{"num_hidden_layers": 8, "hidden_size": 768, "n_experts": 32, "experts_per_token": 3, "d_expert": 240, "d_shared_expert": 384, "hidden_act": "squared_relu", "moe_layers": [2, 3, 4, 5, 6, 7], "router_score": "softmax", "normalize_top_k": true, "routed_scale": 1.73, "balance_loss": 0.00445, "balance_bias": false, "router_z_loss": 0.001, "router_bias": true, "n_groups": 4, "groups_per_token": 2, "init_std_router": 0.0177, "lr_router": 0.000189, "vocab_size": 8192, "norm": "rmsnorm", "norm_eps": 1e-06, "tie_word_embeddings": false, "optimizer": "soap_variant", "learning_rate": 0.00208, "beta1": 0.95, "beta2": 0.95, "batch_tokens": 65536, "max_seq_len": 1024, "train_tokens": 556500000, "max_steps": 8492, "dataset": "wikipedia_en"}
Below are experts of layer 3 (counted from 0) of a mixture-of-experts language model. Rows are named router (the router's row for the expert), up (a neuron's input weights, with its number) and show model dimensions 384-511. Each number is 200 + 30 x the weight over its row's rms, rounded and kept within 0 to 999.
After each expert's rows: "gets" lists some tokens that make up at least twice as much of what it gets as of all text. This comes from a sample of Wikipedia text that the model never trained on. Tokens count by the router's weight.

# expert 0
router,183,202,215,172,199,194,216,189,233,231,166,248,127,178,233,217,150,256,142,219,210,219,192,234,193,213,187,185,200,229,195,211,220,297,174,164,196,229,192,191,171,154,246,259,175,187,161,209,199,211,225,193,195,239,205,205,191,173,165,213,241,247,207,203,177,172,202,128,237,157,180,124,254,213,169,174,135,224,239,269,163,243,191,139,220,223,224,192,206,132,212,196,143,227,211,186,163,171,229,211,202,192,228,196,195,152,204,171,191,136,193,215,194,189,204,231,192,240,182,201,222,193,207,168,193,145,171,205
up0,242,195,181,182,129,194,237,201,223,184,184,252,178,180,258,209,201,217,187,225,167,162,189,220,142,210,216,228,226,188,223,192,183,226,189,202,238,186,200,225,131,177,244,221,200,151,242,159,225,194,241,226,200,230,220,138,169,182,192,229,238,194,190,185,200,224,200,193,179,182,182,174,215,262,216,165,199,184,141,214,224,198,198,138,194,257,160,264,192,127,250,203,218,182,178,224,172,193,206,199,192,182,287,212,210,149,241,180,217,222,223,153,197,213,188,176,243,222,211,190,173,183,214,204,221,198,193,172
up1,173,227,209,168,215,214,178,171,166,205,208,248,180,180,201,252,202,181,180,202,232,220,212,204,251,224,207,171,218,176,248,187,212,178,223,109,212,191,237,233,217,193,184,249,155,200,178,235,178,160,193,224,144,242,202,157,174,170,220,257,254,229,183,211,207,182,190,161,170,210,201,186,188,219,198,188,200,251,198,206,218,197,203,222,240,197,197,234,222,183,222,216,225,215,168,240,246,221,163,197,193,205,242,218,162,205,231,172,172,194,195,182,235,214,171,158,164,219,209,214,230,166,170,231,192,190,186,185
gets: "s", "es", "ion", "ers", "ation", "on"

# expert 18
router,214,211,177,188,231,153,188,201,192,242,199,211,208,175,288,232,180,189,173,213,218,188,199,208,232,185,215,206,211,240,220,162,261,231,196,181,149,208,211,176,180,161,191,199,224,201,193,200,211,222,281,204,223,165,113,152,199,230,228,217,253,201,181,228,219,206,224,216,198,184,228,243,247,216,206,206,143,208,204,247,189,226,226,194,204,171,164,184,219,209,193,160,155,209,251,208,172,186,187,214,206,195,166,183,177,195,229,179,185,174,164,217,244,188,124,200,171,230,185,146,205,247,187,160,224,115,206,228
up0,222,144,152,289,211,189,209,199,173,174,158,229,192,232,240,248,195,260,167,222,183,216,171,236,178,214,236,136,205,230,231,231,183,195,172,149,168,168,248,159,162,247,214,174,198,248,202,176,209,210,226,179,201,211,203,175,208,216,182,289,217,219,212,244,195,200,232,168,199,213,255,248,192,197,209,167,183,216,199,168,231,163,218,230,222,195,221,186,177,229,216,143,193,182,233,187,173,207,240,164,165,161,231,201,220,226,198,200,224,182,209,222,197,179,145,186,215,253,162,225,237,207,199,152,190,127,217,209
up1,215,183,119,194,220,204,234,202,228,174,174,201,142,219,211,173,193,144,155,149,219,224,184,211,212,247,182,199,184,177,152,207,176,219,179,204,189,171,238,235,181,152,185,194,182,169,163,176,171,225,165,237,222,145,183,237,211,220,171,184,206,228,208,175,218,166,165,194,210,170,184,132,205,175,263,186,182,227,228,154,175,165,184,188,244,240,246,206,222,177,227,181,213,206,200,199,175,168,230,244,233,190,191,222,206,223,143,239,139,227,158,210,190,219,182,189,201,197,215,237,226,173,113,239,193,237,233,194
gets: "a", "e", "o", "i", "y", "on"

# expert 3
router,193,169,202,200,217,158,195,163,133,279,234,224,204,252,175,228,188,182,161,173,192,184,171,167,193,192,213,224,203,177,236,181,202,196,193,190,159,238,212,189,171,147,175,262,167,167,207,248,211,216,201,182,169,207,197,183,193,226,186,179,198,268,168,203,202,217,214,163,222,198,214,227,232,175,197,207,212,206,244,174,181,153,224,220,194,242,180,149,205,162,215,204,224,227,207,185,176,196,198,207,162,224,158,193,166,226,229,218,194,209,144,192,212,190,239,174,261,217,201,192,185,234,211,210,240,179,130,195
up5,161,169,202,241,166,184,206,250,205,222,184,237,183,176,140,190,180,218,184,214,232,137,166,159,180,174,177,224,174,201,176,205,250,249,184,186,120,216,147,200,243,181,244,213,184,187,148,188,232,259,241,156,188,184,219,239,205,218,157,172,185,176,177,208,164,200,296,180,248,196,178,162,231,184,199,209,155,204,168,215,198,202,167,260,162,187,218,174,193,164,188,187,171,189,165,223,171,146,186,194,229,172,203,218,166,175,167,193,224,259,125,154,239,197,217,191,247,161,173,140,243,223,223,194,240,175,206,186
up6,160,147,217,223,174,174,205,199,225,188,202,212,173,210,163,190,210,196,245,222,234,174,206,264,175,221,208,252,198,259,160,235,246,221,253,181,223,148,200,174,241,215,150,185,221,242,224,233,177,191,183,146,230,226,202,157,195,227,175,150,197,219,166,188,175,179,207,212,238,128,229,167,151,168,187,214,164,189,221,190,176,175,193,215,163,194,202,218,190,222,179,205,222,157,191,200,173,213,204,170,205,197,203,168,253,175,223,172,140,193,180,194,245,206,185,219,189,201,215,213,208,142,171,224,216,224,196,216
gets: " a", "ed", " an", "al", " all", " by"

# expert 21
router,151,254,203,179,262,218,184,224,165,249,210,202,186,232,190,202,235,148,173,205,149,168,215,218,179,224,219,224,103,214,167,198,201,197,151,167,181,188,138,236,215,158,200,253,183,136,211,201,185,194,229,194,187,180,194,223,236,174,198,253,258,188,229,195,143,194,195,190,204,217,249,209,248,221,233,226,216,167,212,228,223,228,215,228,202,215,217,271,155,213,193,174,217,193,223,188,163,169,195,228,208,205,197,164,147,217,170,172,176,219,175,205,210,171,203,198,219,228,164,165,218,194,233,178,216,153,219,215
up0,190,164,214,201,203,194,221,183,223,171,197,198,182,178,204,156,171,158,190,192,245,139,228,249,222,183,162,198,145,229,160,170,208,228,164,189,230,226,178,201,225,183,223,218,202,161,193,198,184,225,249,235,159,216,197,217,186,232,184,164,223,210,199,233,208,232,165,229,205,267,210,217,178,197,218,198,197,181,218,206,186,217,177,157,193,228,253,153,199,220,185,186,227,223,176,235,193,135,186,196,250,184,195,162,178,247,174,205,174,200,215,204,216,162,189,203,154,240,189,177,160,227,178,212,192,229,184,221
up1,204,241,221,193,188,194,213,169,269,215,218,243,227,210,187,211,195,206,197,147,214,226,201,220,194,232,225,138,161,171,226,231,217,220,185,235,176,226,231,207,209,209,228,187,216,218,216,230,148,203,175,218,142,235,228,170,219,225,230,187,229,147,188,241,175,210,226,221,216,178,167,238,197,251,212,183,209,197,191,225,184,249,165,166,209,231,191,231,221,194,223,148,181,186,197,193,170,189,179,244,197,191,189,203,243,193,198,196,170,211,177,227,227,197,183,210,187,208,183,248,208,213,200,231,197,171,184,177
gets: ")", "n", "t", "r", "0", "}"

# expert 5
router,181,183,203,169,201,166,194,198,232,230,168,179,183,220,182,247,188,195,203,182,270,167,153,226,189,204,168,215,134,127,218,202,197,237,187,179,193,210,217,196,179,162,212,215,190,180,179,210,221,187,229,214,216,188,186,130,208,260,178,251,211,223,252,205,211,263,222,197,234,196,210,212,153,206,207,136,198,197,200,197,258,245,225,182,169,217,219,186,215,176,223,193,175,258,220,189,209,167,198,269,186,248,197,209,154,190,174,219,223,222,195,212,176,196,201,224,162,194,201,192,178,214,255,189,224,206,220,240
up5,177,207,226,198,204,184,250,206,210,169,260,210,215,202,228,247,210,230,225,237,169,212,247,231,205,231,209,165,191,238,278,229,233,185,186,141,202,192,172,148,210,254,238,229,225,197,171,226,269,201,188,184,190,210,202,270,225,243,185,200,211,184,150,182,232,170,256,159,221,193,140,187,205,208,239,226,202,231,206,211,187,205,223,225,224,178,201,225,174,187,242,253,230,196,208,194,234,198,255,218,224,208,203,241,176,151,208,161,197,203,209,159,224,159,196,270,190,206,203,198,184,180,219,129,177,186,212,239
up6,202,136,246,167,182,202,200,222,159,167,105,200,179,186,214,163,256,199,162,152,210,263,175,182,198,257,179,167,146,175,217,196,226,180,160,230,175,252,209,151,209,218,113,225,221,176,208,204,176,153,168,212,178,199,179,218,250,222,188,147,200,231,174,216,176,264,250,185,197,178,181,168,157,218,236,202,197,177,182,163,136,184,171,221,201,227,138,231,230,204,211,180,240,150,251,163,238,249,170,169,138,221,222,184,209,197,249,182,206,224,196,130,224,191,203,224,155,221,169,213,192,151,227,190,230,184,242,203
gets: "s", " first", " his", " a", " her", " National"

# expert 28
router,192,164,225,229,191,220,208,252,158,177,186,190,221,234,203,267,156,176,186,176,188,233,171,193,156,205,186,235,152,234,183,158,215,193,216,169,215,207,205,153,176,178,212,183,222,207,223,233,220,292,238,212,147,201,191,221,214,159,189,196,249,236,181,245,239,188,250,260,248,178,223,198,196,179,214,165,90,164,209,175,208,229,165,193,222,179,236,190,166,190,202,203,205,200,232,181,178,212,199,207,247,239,147,176,177,216,239,197,208,141,162,213,209,189,202,187,203,191,202,194,236,199,147,239,199,205,161,233
up0,215,198,187,167,229,238,263,193,196,195,193,185,217,186,210,200,125,191,196,217,229,192,200,217,197,241,231,218,245,257,198,173,178,152,181,177,158,190,213,202,200,184,190,171,164,179,149,172,259,258,267,204,226,191,184,116,189,171,159,137,186,180,229,206,205,183,177,177,193,206,253,175,180,189,176,204,194,215,180,146,233,205,240,224,178,229,201,158,183,206,221,211,235,169,237,239,245,130,236,163,199,189,232,211,193,209,148,181,179,240,211,212,189,213,204,206,139,243,191,180,212,213,208,207,171,166,201,191
up1,226,236,189,182,216,275,206,213,188,222,107,203,209,227,223,246,185,207,259,141,229,216,204,245,247,194,192,182,208,228,226,174,195,193,165,206,189,176,210,145,185,226,199,253,171,145,182,160,236,238,234,206,219,183,215,206,158,302,206,206,213,168,221,212,168,197,208,238,245,197,176,242,217,175,225,168,144,210,271,181,216,188,242,185,225,197,243,172,217,231,173,193,212,222,232,234,216,175,189,189,223,169,207,255,201,214,283,227,225,141,198,189,164,168,241,170,273,170,202,184,224,204,227,240,167,243,177,261
gets: ":", " in", " at", "\n", " 18", " on"

# expert 23
router,146,176,224,154,169,282,161,137,227,223,223,221,259,172,212,213,229,200,151,212,222,197,179,191,223,179,179,205,244,187,149,213,290,249,244,187,224,232,163,185,143,185,227,223,168,197,219,229,256,231,226,214,239,260,220,189,225,201,154,229,177,206,149,246,135,247,233,152,214,238,210,208,177,145,198,257,212,202,161,213,178,228,223,177,239,223,186,244,197,151,206,221,180,144,220,186,172,196,226,241,175,200,182,177,176,220,243,199,243,186,179,210,184,142,218,170,205,187,206,249,222,189,228,211,199,183,202,259
up5,253,198,179,187,214,184,147,225,181,196,171,205,254,207,197,191,221,179,189,184,268,203,200,151,193,168,227,169,243,200,193,214,181,254,209,197,212,237,203,253,164,221,190,197,193,233,207,207,163,223,234,192,166,221,198,190,177,186,163,185,218,200,282,195,182,201,206,181,221,192,189,184,169,178,158,174,227,172,198,207,174,172,219,235,198,191,238,221,202,229,193,261,269,200,201,262,213,196,161,174,218,175,202,205,171,166,172,158,216,135,170,174,170,254,241,198,186,147,225,120,146,227,164,210,161,205,193,233
up6,214,184,206,194,217,238,204,205,171,191,172,203,184,163,250,241,184,180,246,182,246,223,162,159,189,220,142,188,142,214,176,168,233,183,235,175,197,193,220,230,233,187,208,187,157,134,199,252,240,217,152,260,158,209,212,169,211,233,161,162,199,184,196,193,193,168,209,165,202,222,221,140,147,164,235,211,210,179,265,208,193,233,264,207,206,135,237,142,204,219,181,194,159,182,208,208,198,171,237,241,209,172,179,165,198,203,170,235,217,238,238,215,240,156,192,275,198,147,193,151,229,227,179,143,176,234,225,172
gets: " and", " or", " also", "ly", "al", "ic"

# expert 26
router,205,209,234,195,223,215,248,238,227,247,159,233,170,175,237,214,164,188,189,212,187,179,202,230,188,216,167,203,198,224,183,210,186,186,186,201,187,179,146,186,218,159,237,227,161,177,189,211,219,243,221,171,229,239,159,171,225,197,167,243,199,198,211,223,200,179,249,199,221,158,179,213,242,204,230,152,163,142,204,122,231,173,211,184,205,170,192,264,177,178,192,205,213,195,209,225,174,173,167,175,168,172,160,189,207,176,248,156,179,235,148,186,202,201,109,240,239,167,195,204,193,169,134,226,216,226,144,226
up0,217,179,219,183,173,247,169,185,193,213,168,179,187,189,158,162,167,187,184,290,204,185,179,187,241,190,201,192,211,178,149,205,217,153,160,178,188,224,253,202,172,203,115,147,187,207,217,174,248,142,192,255,185,165,174,105,238,178,210,124,268,214,232,199,215,186,203,118,199,215,184,222,139,235,128,214,195,215,201,189,200,216,191,197,213,213,176,230,149,208,256,233,242,195,244,205,217,226,173,257,201,161,212,194,224,163,205,246,166,183,193,206,173,221,224,200,238,195,227,165,208,226,168,236,169,159,145,204
up1,226,152,173,179,220,239,175,191,145,168,191,193,152,223,149,206,237,200,156,148,162,216,180,209,175,115,124,153,187,202,217,207,174,176,152,185,191,186,204,278,210,195,236,192,218,177,147,168,180,189,209,178,238,231,175,136,193,181,217,194,244,167,213,202,199,173,240,189,198,170,219,204,230,188,265,199,145,236,230,220,190,146,198,170,223,190,178,202,191,222,150,220,235,184,227,233,236,190,186,182,218,170,212,194,253,212,187,222,161,197,172,227,210,188,199,200,259,186,172,230,227,217,235,197,208,177,132,230
gets: "-", " in", "\"", " In", "In", "|"